config = dict(
    activation='gelu',
    n_empty_slots=32,
    tie_embeddings=False,
)
Below are experts of layer 5 (counted from 0) of a mixture-of-experts language model. Rows are named router (the router's row for the expert), up (a neuron's input weights, with its number) and show model dimensions 384-447. Each number is 500 + 40 x the weight over its row's rms, rounded and kept within 0 to 999. Numbers have three digits each.
Before each expert's rows: a language model's description of what the expert responds to. This comes from a sample of Wikipedia text that the model never trained on.

# expert 41
Description: Surname and place endings. Final pieces of English surnames and place names such as -ton, -ford, -kins, -son, -land, often in credits and tables.
router:472539461451440489553465436455471458530497455548407533450460468567439495547413492448504501478514469512545524483455473507529544451482557482397496570478558510558538470471523500465472506483485569
up0:490426480501502537434528465443461497484490505552521510513435564491480479565476559519559497468472461441507441499491531551510377474553501489462513611526514484554546513596424477584494534510459529
up1:539636402516508472526486506540497542546504453505495442442491516532448477511549596529437503506517506466547487488478392562518504457511501511564490510492535525542485495441501500443421517529529539
up2:497485471487447472464498473490471505486549532494538511473535468472486505485487488535531515514463500513482528478443480494446564482485560513500501567514495527532465472524466440444533455531528564
up3:456472539552505471528459485494505481423540515469470471524504477537435500438459430495538503518551527472463449441525482469487554521471516515517463617520563416505465518487476534533517518512554417
up4:527539466436510495496496514456533488478483513480514492567539486504494549506553433470486533425507527524513550488448547540543491541473516432472572549478436513463514505478489579469577464528599481
up5:512569522518478421488472480514456548466564536511499505468541495510545482490471464462523507554595517502534529575488528468478459428502488403409510541575487471426498509465519492526474465467484613
up6:509522458473506537472488508479495471523473436483496552458526522507545446442385478570484524559522426460465551472490429550496525449495520446519555471496439513444453459511473488488500496538533575
up7:512510479504458472504498465519499396502508508472501502477488552503465428501470490486481543491456488473465566465392502491472540501501512438480479507576484454545498459460456473430532476449488495
up8:567525529491488472498415576506500474536516521545517478493472523543472498495513507513453499548510526504486543528568500489515486355486498548449498529429559488516477483520539532541461491500490475
up9:457428501460388431496594511494487401512424456528431552469504566462512446568460485503527514489513540447491546497464489440406477476565501484481517542433490608473526487499405546505489520433574491
up10:485434444517540502497548460490548542468483538409440485439474525524471484489452477559529512474493427507528540456486474607538576491489483516506510593559530486491498487442528508502500572544486533
up11:494499509487380550497515478523482526527478509477409469466576452544493439532479509437549464420526529493420489441513513485422509504498515498462507560495503539459517529522536593521477464549474540
up12:501502458492483485453406431537519514458425508498530517493469482482558532494463495446468488456548467535459494505514523500527418467527491550435454478511415434514512542472531478588559465483461538
up13:414499510469487501566476418434495578495497495458506490518510480423487567543497509461489523477480496562552390482552548449532523497522533437458483513456510469482481541507443394527506513599501541
up14:535520467434518558501516495528503480491574512510491592493502571512487456515457523463447492516468500472493482489582463556532564459512503485490472515507526462448437481461445509468428459496531559

# expert 47
Description: Foreign name endings. Endings of foreign, Latin, or taxonomic names and places such as -a, -is, -ić, -idae, -burg, -ville, in species lists.
router:476480499473510494548499350577502549530577545471529490502440515552463495473463424550557518512469489499551456501538494405527539481483504543492471441442527529539451444502439446492536516475448435
up0:472426554465456521527555497500517419519513527463450507515493481458493455542456490553615522524590483579496534475516433491508523466579530530501552483511421489535566513516471514495508496502503469
up1:495440524506527547473503495452493445520460499528480443499482435536513488505444424483543446475524477398480487407600449511471618457515513529476491405525457504528529444581483541520468474490497609
up2:518493467468388479472492518545517581477549501491474501490438443469515493540538489528537533533491501507469464507539409479500543424459533488519539511529471535551425553512512429490443460541542522
up3:521487505505490474503542488421551558440548540455515496505432455568566475529548518508465581526465462488525468499471549489436418485540481561456493482515480490514499468533451539471467477480554511
up4:512509454500469564537553499502504480532573517514442461523499501529395539507455521513567506550450568473428498491508513481516432471442557491425460477455514493542402494474498507512552537514518525
up5:496552467508465524549444542497432505512508471511490584466526429506512487446572522598502476506445442433444414517540483543512454499494499485453410526509500431507581489515559514515483596432521470
up6:444475465416497607528517403495482580504567470492631573528511476528517446478444504533568448454460484482516462459486493479547533512497547505517463576542548453539508492500481568498549579540464404
up7:513477485479470475528468512530544472517530467524480508497497504460499509542408476437479480460549500553534482503458465455499522544465503502493508520443522453519509471474524494565516445498470519
up8:485543496482516636561532557528480510555515543554474496529453599517526549519501554540472548447522522476510463568494545515502448471493477569441517525537481502537465545472489573554479452502465516
up9:482465491486469536549510538555476504463431460538569500506501496457539489506541501538535448428511471522538443564570503558592526517494556552527538468409395620540467504479539548495479450541518492
up10:489532491452478508486483442568506498538511446525476450544484483471536505487451460490577370497520574463454501518496461457487499533542404446456508489494411482556453492526508537443449566469491412
up11:473555579491504538528490419566498485549548488436445487449450436562475421461507437488472457439458493530481535493510476512542526548520500482476398525514534466566469484472510555556579512575535507
up12:545586527464515452501444503528556443503501548515516479537496530510497479601537544485503478465535495492441502553488561552548494487506443464466455462504499449516574510551495488518574525562520459
up13:553404491461503459505451511512490580464556536517486445467476480475478479471558583421532534451548585488494535462456561428568560465533561477455421523522546507511543504501532456502497507510514446
up14:464543545449456487476547508436509483496566505590533501496478541518580497409491453578511492504526470483469554497502455481503519435529523549462452515433449530511486527489538500501419515444504478

# expert 15
Description: Foreign name endings. Single letters and short pieces ending Asian, Arabic, Slavic and other non-English personal names in lists, such as Ka-i, Nik-aj, Merke-l.
router:465497558492523514483499547510466516433464468507562466478549525485483512469479494541485454380542551509470451532545486522533457513554527485558450477521509456553474558485549536532481460555504444
up0:473503427480473467500513498508464512477489475465479482458510469501473508478472486577493427497532436520584581569537514566509492460529428501488474405493500505523478558477525531487478450451543445
up1:485493480474551498484512459528440591533507459490482490467526510442414553500469539516511395437494501498495544439495535437516557504451503575561511506509496466479516535482475496464441515464420498
up2:461436528508497506435540492491453496525495548509453452465511459430497480447488512491545443522574503499593487547539511446530493468546469525513511473537480487570526459519535510550442466505573558
up3:525527577527463491508420463530478560483458505406483527573455498408470480451529424520577587455504503491479519457562559547469452431462488516500512482517441541587521366494499550452451561505522582
up4:522512558473516449520519523439496482510566509541493500529468495460539493465524370531467470466474452566536442495459460486471522518486531488469508479502497438477480491481522567480498471494543506
up5:502541519534534486550524442511502522508483418437500532482533479539465568405469464487482456447516509521497470595484485495352442447517522545448533448459499540502572482543492507440544465504504509
up6:482522525490396524475537450523487527441527516421544552363523519479438498416485515489546534537466569554474487560516527515537529465513443499485537595524480433526501398512554529512450526514437463
up7:566503515493438405504493484507432596495559487483508489505513413539465540463533485470477494515483536473466467538473415475483513490464542544547459389566559440513562490497461515503513473466485498
up8:534424499481562518441441505517525490459475468464506515514455523579490472458496458489486457544416402521522547458500550576536531524541444496584586499459497554534490512507560567466502494489494476
up9:502488502455480480493469503484449490533481415539497531460455531462521556448580533475515464528540470460505364511534446506562513544481514497533575452615535486478546521429518535460507542488502557
up10:503451550522462492481472512444508521558528431477456491483510503457498379555453470444457492478483459505573508535453478534517515471505547508553534502539471492508571564526541561464467506511478496
up11:481517499533450582444536582476447467512466483476449461495521545409545474525490532427588508450494501507503525518466541469488488522461578432430568559479495532548472503566522531524441554457482480
up12:546509521463484472532461575549476502505451482505494634483541499433571517526464484445527420534571521487479486542536469480557514485524475538526524463530515542481488497529528510489512514515478491
up13:488446509427541480455527498544446427436504520478445482519447475536470522447465476482486488486518454523496530492417490514563515506573414471491515548438512505482518457415567524511514470544558492
up14:449461437553523528471481569507472437528419525463523515525500493526543475445389426501439483446428605444480476478559564528479398601591474501492508449479524530483511524473479544505464516502465477

# expert 51
Description: Closing punctuation. Sentence-ending periods, closing parentheses and quotes, semicolons and paragraph breaks after a finished phrase or sentence.
router:387479500484562455527492462491485497485456546518532519548521465611428521479486482455509511562460459539492423489515478421464525475543513510478527445466491531533536488524465452521511464515506465
up0:471494502589492568488544496520517535501652498465530479535525457562499539525476534470441518463527489500512593523497494469477492533516457517470499499509431502496492453452452477516485444539482499
up1:404557516554500501562501469543488467432488503534521499520529486450488542579501502557457519502486485476503569558561461455510523476474515539540399474489568515545531471555480501540512503484565510
up2:499463512458474550526562495591424496476456487575531560434519505487469541476572571534511512409514388521536525483534469542510516514491516454500471541451415586542497527561484492499512482472504534
up3:523564568556548516476453436517465534498450464518522443544500471429542423492475477557521480488517506535533500471444579506452474477503522469473483537479510495528514432505622446519560464511504585
up4:480484607459582551506526509543495550502541476501517518491554516466552543553495577494541454550550463481472529464467537454478434471540493530514529496514509517465485500486549478506500458487471481
up5:558432528496446493533549533464491474466486504474496519555584471488485508527493522537462535437567487495555493484549503514563541531411574457516505434520466600491556478561462453488527470485475542
up6:493503541499460517493530504489546498479533534545503498503421537543492485516531433479509547520494521555528571483481493532431516526489512490497434419515373572498451567528521483488449490498539510
up7:532478444478493472453472498483513454480478535483450493502475407531489510499516472473467530495569496526479449466503448556492501524588444488523495508486461519548536474546470517540514484489538557
up8:419561478537492527533491567556534469448488492529544458456521406514492516532522471553510579451504431477484503487495463549444532565611511549518479565453493493510498469515447486541568486431470466
up9:485503513490487541474482443506546474524528455486520567471532498473514522449441524548491486493510588521503472440502464555504536535487519552471501507547511539429511508513507586476522516454595442
up10:493553511491507512526529599516553477503497478517460514476531438497466565493490520548442436494550553529496507595536474559515515616561465501507482484438573551522524460535535507477567480508482440
up11:487474494477537456418528416495487570463454515476571553458539513499566537510502477480552449566546528500469500476493502450487495431490494444446401507558548536471463518549520527561494530449552497
up12:466543487492410485487517464555536447486531438494459528484506461473524461453446421533548500458442484560476509501603499533460555492504503538452522475438489511509480480594558430509549499532512559
up13:410479476568398542389471458509439478530535550473514435552471496490537385534573503523554529538556523484446430555509451499467465477522510557481488541475588516461522523526494485475509483486465406
up14:464465464510456567564492499461483490476405458501522524485483523539495464468498472504510576452516453492450513427573470560529514493523519502539431523502491530573460495538446511511498547549452507

# expert 60
Description: Table cell separators. Pipe "|" separators between cells in statistics tables, plus semicolons and dashes in lists, and the words "before" and "until".
router:523529564519536501504395505511503559453585539521521457512448481484488496533471495495504553520498507532528474468552535457488468507426490558491493476557443541463543482463426432516531439472406543
up0:477482446462499450500457495494497568553463520412486453570525533460550463515466496470509487498520520570535475526471522530549452564547472459459539535516461495471408504447523507555540536522473542
up1:484474517494451534502434460507472476451492522520506462476509495491459467517484479460544472486463516561552547609498511520468575527512509502497518475482454538488605457506519471484418516489465532
up2:508511430510505522528444513492496496482541498530568557482481411484468542460486481497503522477474507477509480489486476526539519486474521516551487514499512490473450482499481520461481443520481487
up3:492530592552530501448523445514504488486481518501540489551495435472540517464537474502480505537562487460510508536485413531550562442494483414507467495505485493556516500507537484575382434547444491
up4:482467529515512506501570437415495571446549508542432534437540579477530494527458577457560509534544549507560451478506493475502530471501459476531497499500470528512574434505499482524540456513449471
up5:542520473474554529531520592500476512495427540467506463466474449486528481540505435530457503448559520506502531474531497530529556554559525592606564443557552514536584409541538533462484523514515450
up6:506469516480541517507473450458508562446475490517570486510469511511447558475508528494557484534513488503483551535482471487491445517512521498476544529471409465491497473499524478448583503529471467
up7:551520480456446552421460450535511463450565585491421477485456494445461481463540535521541505561525482524485541464574468511463512510407485488504532508482545580517413430455536533521436480493493499
up8:574513506494425494520473533470443566415510508547491457512476562490414496535526501486501475563499478507525506494511475495499512468522493509435435532455502446531556468493549473460528491504544517
up9:563485493459513525533471514475513527430560479466523464573474465531478489528462482530498511420543473473459504503532508487514461464502459509438500507507442561468464549528514485546577428515567479
up10:501545512484511498482461504538450476530497529537504543520500478465520479368506513527560535499527477444487524476458504455550453454517505559499517569497532491502515497547455465520502467543480521
up11:526564462512569556502407433582521547524524397533492502483505504465463513511493461503435470457487510507488532503553460483447497476459540525515513560514434499522578540498538469535521500428504474
up12:574493536543503554473519417472483457450472611439500520521505506436570521444493573505510480492547566494540487411538478489601497509561436543496466523497496543481479426505484509468516538514469492
up13:553584512507475552497489481528532483490487519456522501453562472455504511538468595435553496531521473546507488526507531478527545460476402458544486505558488494453507450408505462515503517524410425
up14:586489507494593477514467466503428521431560525510490581512548596493489539528532551517462549423492519540516509448593521543461474517409528581536533565453490541552480480518484605436513411421513474

# expert 13
Description: Foreign name fragments. Mid-word syllables of non-English names and species, plus raw UTF-8 bytes of accented or Asian script, e.g. Ge-ito-doris, Di-ba-en, Pi-za-rro.
router:514543517583496507496484472572509492525443450471440510542500569472585432560494452482489495455514584471517536472516521528506460508491469540501483476520444532527490455527565543419512486489567503
up0:477442480545492521538420505509501433436549448520512520502461473455482464546518536508521536498460602447438496502497465556483461469541445500531464531536526524471474515517480502443448535498535492
up1:462476454496463504517448454503468469528477462448513494633539472505449432457471434527467522579557586508491530494542450538492559462522490568510502516473464484499537446533531554516498537487528473
up2:467474498411484466474417475547513526502530552526505464560488563489535482542428481548582515436465563519529525512444445547500486468535542514530471525516496480478537522474471446442500480455484496
up3:546436540543486551505554524599415472548523494543471507566465501409531485457548513454529503490490417482474516460490507523549454457443480469503503499512505518564503489496542539503532451421569516
up4:496462542475567520514558520603501437517573487462480517461458446551585502545550460465504543555461518478595498483512471458517560535545471540550515496501517530476493399524584529483495514484535511
up5:485468448539545453495457567494589447580511453526511520462531533498497508486475500478575484538475516477439555566498492594531494474476412540494491466482489478579505466541585501513541456506503479
up6:478502561492569495485403553501550468567519519546527467522456523562532460454492495500472488507535482425532526464543456509507490406505526577437467480488494472478486500478492469581534548445539425
up7:556535507514512507507537420526473515523523524612530472563508494591538535493530450557448470532455488475532515460561519508541488423508477488464461496509488439536475478532473499471514508479502476
up8:514550532533563522557504483457509486505485494550503523560488500497518536525464529557470525450503503558516474520586466507494478461514520538515456545554585601537526522531515523499530557475544592
up9:547510541533516480496480442524588521514479524520510542502476513556511492554485447520503471527479492545404452517479519496494549383486532518475438546511492589522438487469456454500477452410463556
up10:551477440436584553501504494504519454470481497528509516566517505493477434561568520515411360510498555464463504437540526484492515442563543539536509449485446532468580462552544497489527500523546536
up11:481477533566448451525504480497566526489511376456517460505506522494523472518412465484503589461470543468472538468522496541541554503451504417473490509505427522555508525556521603508590514515568538
up12:526493535508494542443501517468448463481395483472490543484543505464563523443491476462491448513475517497489453571531452492482496502502394495408493402552488495508462533466593484468445503428488498
up13:462555504545487496504546528510534512506503528491385492503509481509562522501454491474550547521518527492577600503382489398526523517499540551483526548494521514489533558524578564548438461490466476
up14:538470523461484543482467485553508468512523506478522560509471450443487499495430508581500527441546511515533552457503542556433442568518515426529548538529508490511501460483504494535539502458544514

# expert 54
Description: Possessives and suffixes. Possessive pronouns his, her, its, their, possessive "'s", and adjective endings like -ed, -ical, -ual, as in "light-hearted" or "Sudanese".
router:526540515455441477470487443426429410505484479536479550520467520448531442508499483489439476498474450453576477442542581496467529481516483507550465440495525529519489541470486518457439444444490515
up0:490470470414533480535533446421542473477482514502524528524372512509506462469488523478496507485577486470486510517473521523515504564521629480509414447533505541541492516463500532499520424484388535
up1:496500516407509548528483452471503478476457441535386559473497432452450501482511481528502484505491458505549509477546523437453551491501523490500513394451425465462474524509514484513500428448455488
up2:535425435475423513526565491475508484503573524472473498527480503487521507506498475458539516524509541475545481459566483491483615519494455547542506447513434453468494504499461443467517514503528584
up3:530511577508516542409499517489489508448486490503529469534473533494453511480439510480546516531458489496487482463478515549520541442571477528501478479431478456554522530481487461532483489500453466
up4:512513480482511508553542574432545470520594516521451589497496492472490407551527525582513440466530463523558485517463527505461534520486485549531479498509542449501501496468562497441428518506453502
up5:498515470498492471411522508474464443490599502473529495502544516461492450551523471464512419523512459522476464559491562584416481533539508516565429572477546505498496499526520419513516505452492506
up6:481449476495494500495471505481535529487505479461513654513428518486553422496430507437507527522469451519491482512512523524521501471426511510494456515496498526539485499480434536544519406485489511
up7:444523514498528478483497492517562496471527503485462532428490529434523459524449542433508421536483436520550516484552548536487522513536499556473508489504507518518401488433523451543505508497501495
up8:479453436419528440498440548494598497501444574537525464506538526540521476445471505516476469466469470487460562420480516491433499511544496540520485442456481500619537513594526516460531423537498503
up9:509497514488487541487470483393491502548487567531434479536492533452513469500491521453525494442489434440594495496481618498436465521432507554466502474567532521535466479494525543466506424456395514
up10:539516495516456535450489484493524451473511552497488557424511422443557465500438507477485489497547522483538499512455549542437603496556507560503432547526531477553507525467469502504522488375534533
up11:465548509525451556491516480484513467516517433548530484496502451500446446478535472474447490480512457505492573525456523514444477475510605569475448509501544521517501503524411430569482493482481485
up12:448490514419515450495539400468519498435507535418523554467478510484505445501513447517617479433486522515471493447545528463547473465500454453543460440475568490504487541553544458493524496465476549
up13:493446505448534499494477523480480463431436479501502527476494511491541472500464547460542483452451532477493460494476508505479499549446484515481512523546524504474474453539480612465490523473477510
up14:465551501538511571461581509480476491462514480537494436531480551408479507475525496499508563454548456530525547499499524500487550539590511510466450464476464491534492551511499493485430487501446525

# expert 39
Description: Digits and years. Digits, number pieces and year tokens in tables, statistics and dates, such as 2008, 1,83-0, 8.73.
router:356503444529527473475511539454513476453503547427489540549452476515436489522465521489512503557446504540509449541504542475489434424423525558491505452457482549474474465449453480475535490502503480
up0:507514554505509518552515500560586503512517493557586479483495485419434447470534561426535437487497497480516555523474521541508559443494483525505520590543491527484467464538510524413537484508443462
up1:523516491532478471560556605479489574518547487494509513503479465527472519553480569543490502474465497491501499483498414468528517446439529411458507530545501513482542430503463527516580510499599514
up2:453482516469489509580498495619462532460493510467510433465536432470466506473502505509637447494542489528474538485481466572451434503509491547513560624554454545486557515466470500501489473440524516
up3:485555389440445540537464563522537501494467580493500457528545524495437407499474510502505560505511490470508521577497516507494511427512553632466486543564423523533492445489462549444496516487549460
up4:400515479506518499469538478552559560443520480497555432527509530466534429466460517528513496459456469447514511517592511454519519462493475506563444503486462539547567508463534501488535522541501562
up5:566474471511481519465521544532528480453463421452537522472501461457448478537525493471475534549518539488515519427526435549474559537464519546538481564528445506506473469515574516463481546456425489
up6:532515590531527561504617454514604497486430495390485554440526575518501505518474501427479468462483460450550496532488581499436525477513498488477505497465470567440477498495498506517494483543498456
up7:476491565508475518564555446528422454511431541505408526557450491515486532486446573491491442511597453505544554461499520555407500500481499481481488539544503458442494486543500546478492430468533573
up8:538474448524491507520477561475516505455531450477477482465502510436467504503502554477406454499515531488475482440534553449468498478406482504455492517581497484504513541519467494463547548438547474
up9:445475512519490448492512519442409521514545501474474533582524469519566468500483508509488446423523460466446523550516507506533479542413516505465454527466536505484506504490412517554458533535556426
up10:472398483482528493510517521492497469522425504426470427453500497442489521449450510440387480555530510442453485457467562576491478479482537484515464485477498522473406466458515508529525531481477526
up11:520456485431490504527527473507520463492435489542498519508486492560471487509447473514476438447508467500539498494500514471549502424508420433490485618506494503506474452459553450480437493527507501
up12:493548469547517574481471548492572462500499508469450539507509520446491504530497413401548458577561604578487507471510545620521485471500477452478491466485507531554532494547425501472525478516549558
up13:531594534516553509447448478465502549449523513409531438546495481444503496499436513522480394499542488490562553500480530566533525490484485503438554514513484578503522499542439464580520557498507463
up14:504487476457516508515529565474499480452478466542490560514447512518513465462488477488540487500539486477523473488522436400544479463417494520494497568572497542565470580501552519504482571517557463

# expert 50
Description: Acronym and name letters. Single capital letters or short pieces inside acronyms and name endings, such as WH-O, MF-A, VH-S, NZ-L, Sanche-z.
router:542500437456444537460535487464531451474480441479448507482479485561493494539483500495521450469509484553533534488529514500481581543538473521541515495535516495483457475521460476562552500474490563
up0:494479522468466542517533462483479527538450531503506443463456491518556496549548523458477446466563451545556459502503485410476462472544476562527451549475463513472496523466517479488474505496445531
up1:497375453470460523485503505442519449439437515541521472429462540515583487535452563480469458463495445542480553544460461508520462444501479448496474546493453518463580534601519495526497518444449586
up2:474486531515481489498462497504537510427437499490452565550417465490479457521488541495518538493432515554491524520484484473495456523503546475562503507563563462532468500508521463556500483403529463
up3:475533417534528432459514475570471475480488505511488469441492456482432439465472470553535544415523413444528447508535441533531498460497509480486492470497557486539504582469514502525501537514474540
up4:527470456545508576496539470474386509518492476577467415477508452529542439516476602514629507532553482502550494475465510491458528425458510446420420526544488483505535501521592483420498525519450513
up5:488481501448481477464423537523519549460520491411543491528425561519526483551466566526497478489448472532556518474483498456499589446552509508542560518552469546512503467495429523440454508529516562
up6:455488460494470475510478472460453480475492433519475485497455505520460533581515504429536488528490491509483471542504477469511553461541469522496455473472480490542465510530453487464503544550495438
up7:485512485481546527472525475508475498511488500512517445503489480529430435521448497420467498512552516538536552447540418448447470511527513550511503509427538554582479508520448482482560461460465522
up8:604430505519493546530452437473518540470521430518447483492541505545435530474510508464514437472436516527527578482516494411530490478478509464514500523518551591564489465464463479503530547497529464
up9:538496456468510461501515528510470491439498492549496526535518511498508482490491502529519441526485506635400554507545489483510516512505524489538485457510445504527473526502498448479554422501520454
up10:503498420529501437489539510393503541465452531499482478506578509413474400502468491518500405483530428572465595513616483438400535526564488483479537467535439497512444512493480512529578494480465509
up11:512492572553515469413526535504532518469420542547501580513463540533443516505447511530551488475521479443531503501541542549407526518542520562531438430497390545507506542486500594461404581479483530
up12:474472529548469504470556456405515595576571501539552551496482487498378452494502470492491460510543480484502427512576489491494507462501542487447546455459547514491515526539509539556560536438486490
up13:449581479535482500435550502491501509474591441402519530469501494483504570523547471595536467522552490453448485586577495496541451530464468476540504447454539529470434585500447525532547539501478520
up14:521564448589515501506530574472494492431436536513607430565452503465453567475559506528575511458526470509487511465452514550555538542510464484459505544447472471593529561504494437513523480454476496

# expert 46
Description: Modals, name pieces. Modal verbs would, can, could, will, may, should, and middle or final letters of proper names and titles (Hegel, Benadryl, Crooked).
router:512560458493516488513472498527506440469565522462500545445526531439506496472504503462466454481517522469523509508492494498457533508471530499481527464519477489535457513505461529464554440481484528
up0:487500413511467477430581502543410518478509471525495573480499478451467533531489500488520477511522519546512493544499601484540565497456496545431521485527426607493394417431523518570522464494502517
up1:545472519528524454496524440490462499522532507535564485515535517374577513506551535477498480472484546454564495518523425454433492524448468535536468544581493442492490491561427432552460587456592490
up2:505570482504467533475561433552484493552550465475475545422500505491477491508453491501489466506456508490453582493444506537494417476477517487442480491549431482499452452515503480495506460483503515
up3:481448436500505463450474456531564584441536475497540468512529515489558497463516487484549516451507397525528496439479526494456566469469512426458484512547421483598492465494471501539513482513578540
up4:497522499471519546519446454527519466446497504488461452486479564574541448441467502439465444447497473575520493552494438527527531520438455505479411466441445429528480488474456510557574455487507450
up5:475518559499508510563501490486463495455552543450458445510500473445579550504485495531502487464572581427467552510562486470458545433481538456501477461532494495531495464484444481460493387430571575
up6:532550524505477502476489561541504501432492512430503508515526468475500506448477528508493425448514541518520576480488490510512517454507485508453570436539550450518474511529480570427476576487525497
up7:519565538498553543557501543539476468561478501467462504476471538496479527483431446439488454509472438445469496474410527467581574508480498495524456570506517468563506485469460518497523489573494455
up8:495503504491528505494448566487503491461494428449492482423546498517439528465442531525497444528469457514490491473497551537530537433495502460417488470563505476523460546481486528480540552466535508
up9:513467487483498527493527505517580549531464504495515463517467512483486581536550501502520511552516484492432532452456468441523497447516544443458528540475488512460521535495559477483427423516550532
up10:558568510488559504553460553535525552492498516490456480452538512446520536502506397444583556482530443579472505558502525543480486482473608546517464476566530511414526442522476530453465512425488556
up11:536552484475460456481480473500427502531481552482526484546504475514431562419496515526502384520511520498493471493506418479508520561493527483427417509496493513516480497506462478543484483462480584
up12:560502571559482514464469441557464448487509450545558559504473480544486534405466466513562475494527482502509525527528543481468565520525433508561495500432491510550512485531484475499501481426561473
up13:459518490570491495532494487492497448532486477494400489506487525443580476516487472495518507566531534494533546519460412464496521511497528444519480543536538433492466538519549530476451454489539580
up14:483485465477548521523451477566503498544586526389532537478511492513511492485479459446508526497520479523459590497501500492490475507542533484517465497535483466486491597501475539489546467518504453

# expert 24
Description: Foreign name pieces. Word pieces inside foreign surnames and place names, e.g. -ov, -ić, -berg, -ki in Uzbekistan; also opening parentheses and team names like Racing.
router:521453482505522483436538448528546440457502505470474524555468419574457495530513492480522472513474494544421516444499483510547607465452508538528553504458553533540560424518523480472456508487538527
up0:504462502481536466519501484561509501488532453550491462514486530577484501518510525516530500536495480521512564477517519480497511537519467480488454488507425522518499408505487501558531470475451548
up1:517491505458547568558460559501534534471505572521516480525541504541497502477429575479578507525442526538529608456506523523445565520434510571530523510546541542415510431469513450451490554560529533
up2:546531564575531522451541525487491583485510385491511541463482542457449447457463526410517410474480470497490455511542546457518578476495514524522573459507524539436502479460563534532506608462540483
up3:583519472394523463487485506458464468449514496441560519454491496583448437541498502489525563583522419477504509501506467455569502418432491528429515445574471547465503540547514452503529448521537456
up4:463524448572492460486532526541515427490489490446476448466568437424532470538533496512539472521549484533447480484482464549520529539476530539497521487480519545467534534492537531556463550590469509
up5:488469492429454524435533537470518487447525487523501516563523505544487534504513502516532501506499518502470482448461497476532506451498476475508521622448443480462478538543516514549531452434543480
up6:514510444462437481461544410470485541513403545491500488491466508521513536484495520431543513549486456520430473512580542540516556543510544512507493467530513448515520531505525517512488490497512492
up7:514488485509504499418513521470502516544496501503498526499501440509476499523487496413484576512373469508463581431505552389503526506447463449486535492524471527497505452483490494513526473468550463
up8:492597503475523518579463539483533511527547443511527513539489479576488460486496515518454457460498590504450564527474554436492413506503462519454530491476473497530461468549525563420491532487513459
up9:587507456588496470470465467467505487540532496491449565521561469492424486450477547533509501490490455526429554528455459515481571491538516504509536513524534469437549476575524525457470513482437503
up10:471470556561495521370463482469550528503538403488440506469525417497502512494482432489517506466546449489507444415500463493520554495444439445533470587538471546458536553494469530528488501497491521
up11:509475487474599418518503485517471426488498477561469492500537498485517461552479540417492522458507486527487526426465525498504499467471532569470533537524501522517473465520473393582495522524514521
up12:540458465509501495447544548504530559504434523528527533487531492557465445534538516515485572441501549478444583459399496484505523441486569523573491505486508572497492476522505563507504458445580470
up13:478442483443451458470472546485512451471529492490528513556464460486397557435521504537526557507442491442548485442479526492494510496456511562504518464499495536510517507471546571438491487539486480
up14:499490517474502462529536468455525519503542535429549479489499584476454506439461488510477472493549525490544467510545427451487516459507446494539551501477514554480477597498548443472569515507505458

# expert 0
Description: Dates and years. Month names and years in dates, plus the comma or parenthesis right after them, e.g. May, 2008, "July 1979)"; also ".com".
router:404485506554543454483516536488566473479482555494535527581497534535434519530461482474529484587446435545487477485498506431482483422524521533497513432426502527422502485498414434490539533493509519
up0:543559565564526538440485546575497433455483586502496454535522604474476463449479462511555447533511419518499546508521536555576543419505505490532527547531556469488472453505504410475589428470453490
up1:453524515463485581539473528469551462497468484500570567484488531500524540524451555523513507521505424469454429451528545473458454486461549495455447492419551464419498482545497440465508467576444554
up2:513487498538490533425455486505488372455521465464491432506541483495558491500510459499502423541515528472486515408510566558467399543532452490484566535533485534519484519438486508469569537421618563
up3:394506455496520533481472552480528423524532474483504535543546480537482576546466491459570476498544440522544484487510526549508508483490503510512506473496508479443510489505432515538471433499562574
up4:455561503501534510507468509598474493516536469482481542544515514562540507491467470523479449471557422558540482465539489526433482531540499543490489476519544491459545527538408519564528479501496501
up5:482482494502435449473471465553558405453506531587479500524501533511488587435507509442532455449507550495521511521510470542537507518517593528515464565522477520517493390493493540434562527508469411
up6:474471417511461543530464443462500485500496493481468478541490532488554438487466470467452536516529497390494443488573490457482559416517528515505500512499443550481473492516548517493484504467531572
up7:533491540486497514511463488577518390506527520438545594490547544544406479494570479504505500489483541540515515507525474611499513475479503497565536532517543505418524512560502489526512513518570472
up8:473457535468511494519538481503477542425518492553484399574444569601492538496488508460525483492505518465571511482484439555554548489447553501515430513487481499485528397538546425526401552560572500
up9:404532462588459486461428493558521458503538537501513531485509511499454426476508473431484471487586515497447558465542502438532578510569447447537554421501487564505485485541542535546496505538501565
up10:484460488413457498461477552467510537501486429519566571531473464508558474521482500510514440520525508477446575487557511519510497540442458488562587523479475512450550498500487513504498489481481546
up11:522518505513558490497573513455486531455524492470523529554560572520511503565488500491471517401479547482545530477497513545497576493483559499509487521487489477510510474480473488527508476454513515
up12:524524506478500510475448448519544436487556480563454507562494570480487534490529493398521493494550486501498463513548440539554497540516476520532495526505545531544492486483377599541534490462508495
up13:499562493502473458521495517542574491514587471616502501520522449432547443454576530498553483489488463474486467476458462515545452455510535453501454554525548484519494552496534475487499533504512522
up14:447502488554512493505494531487601456546512544483534490478532541427533463523502453529488464493484422517463483443565436458521469435528477512475439480496546538473526488589485472489506479463559501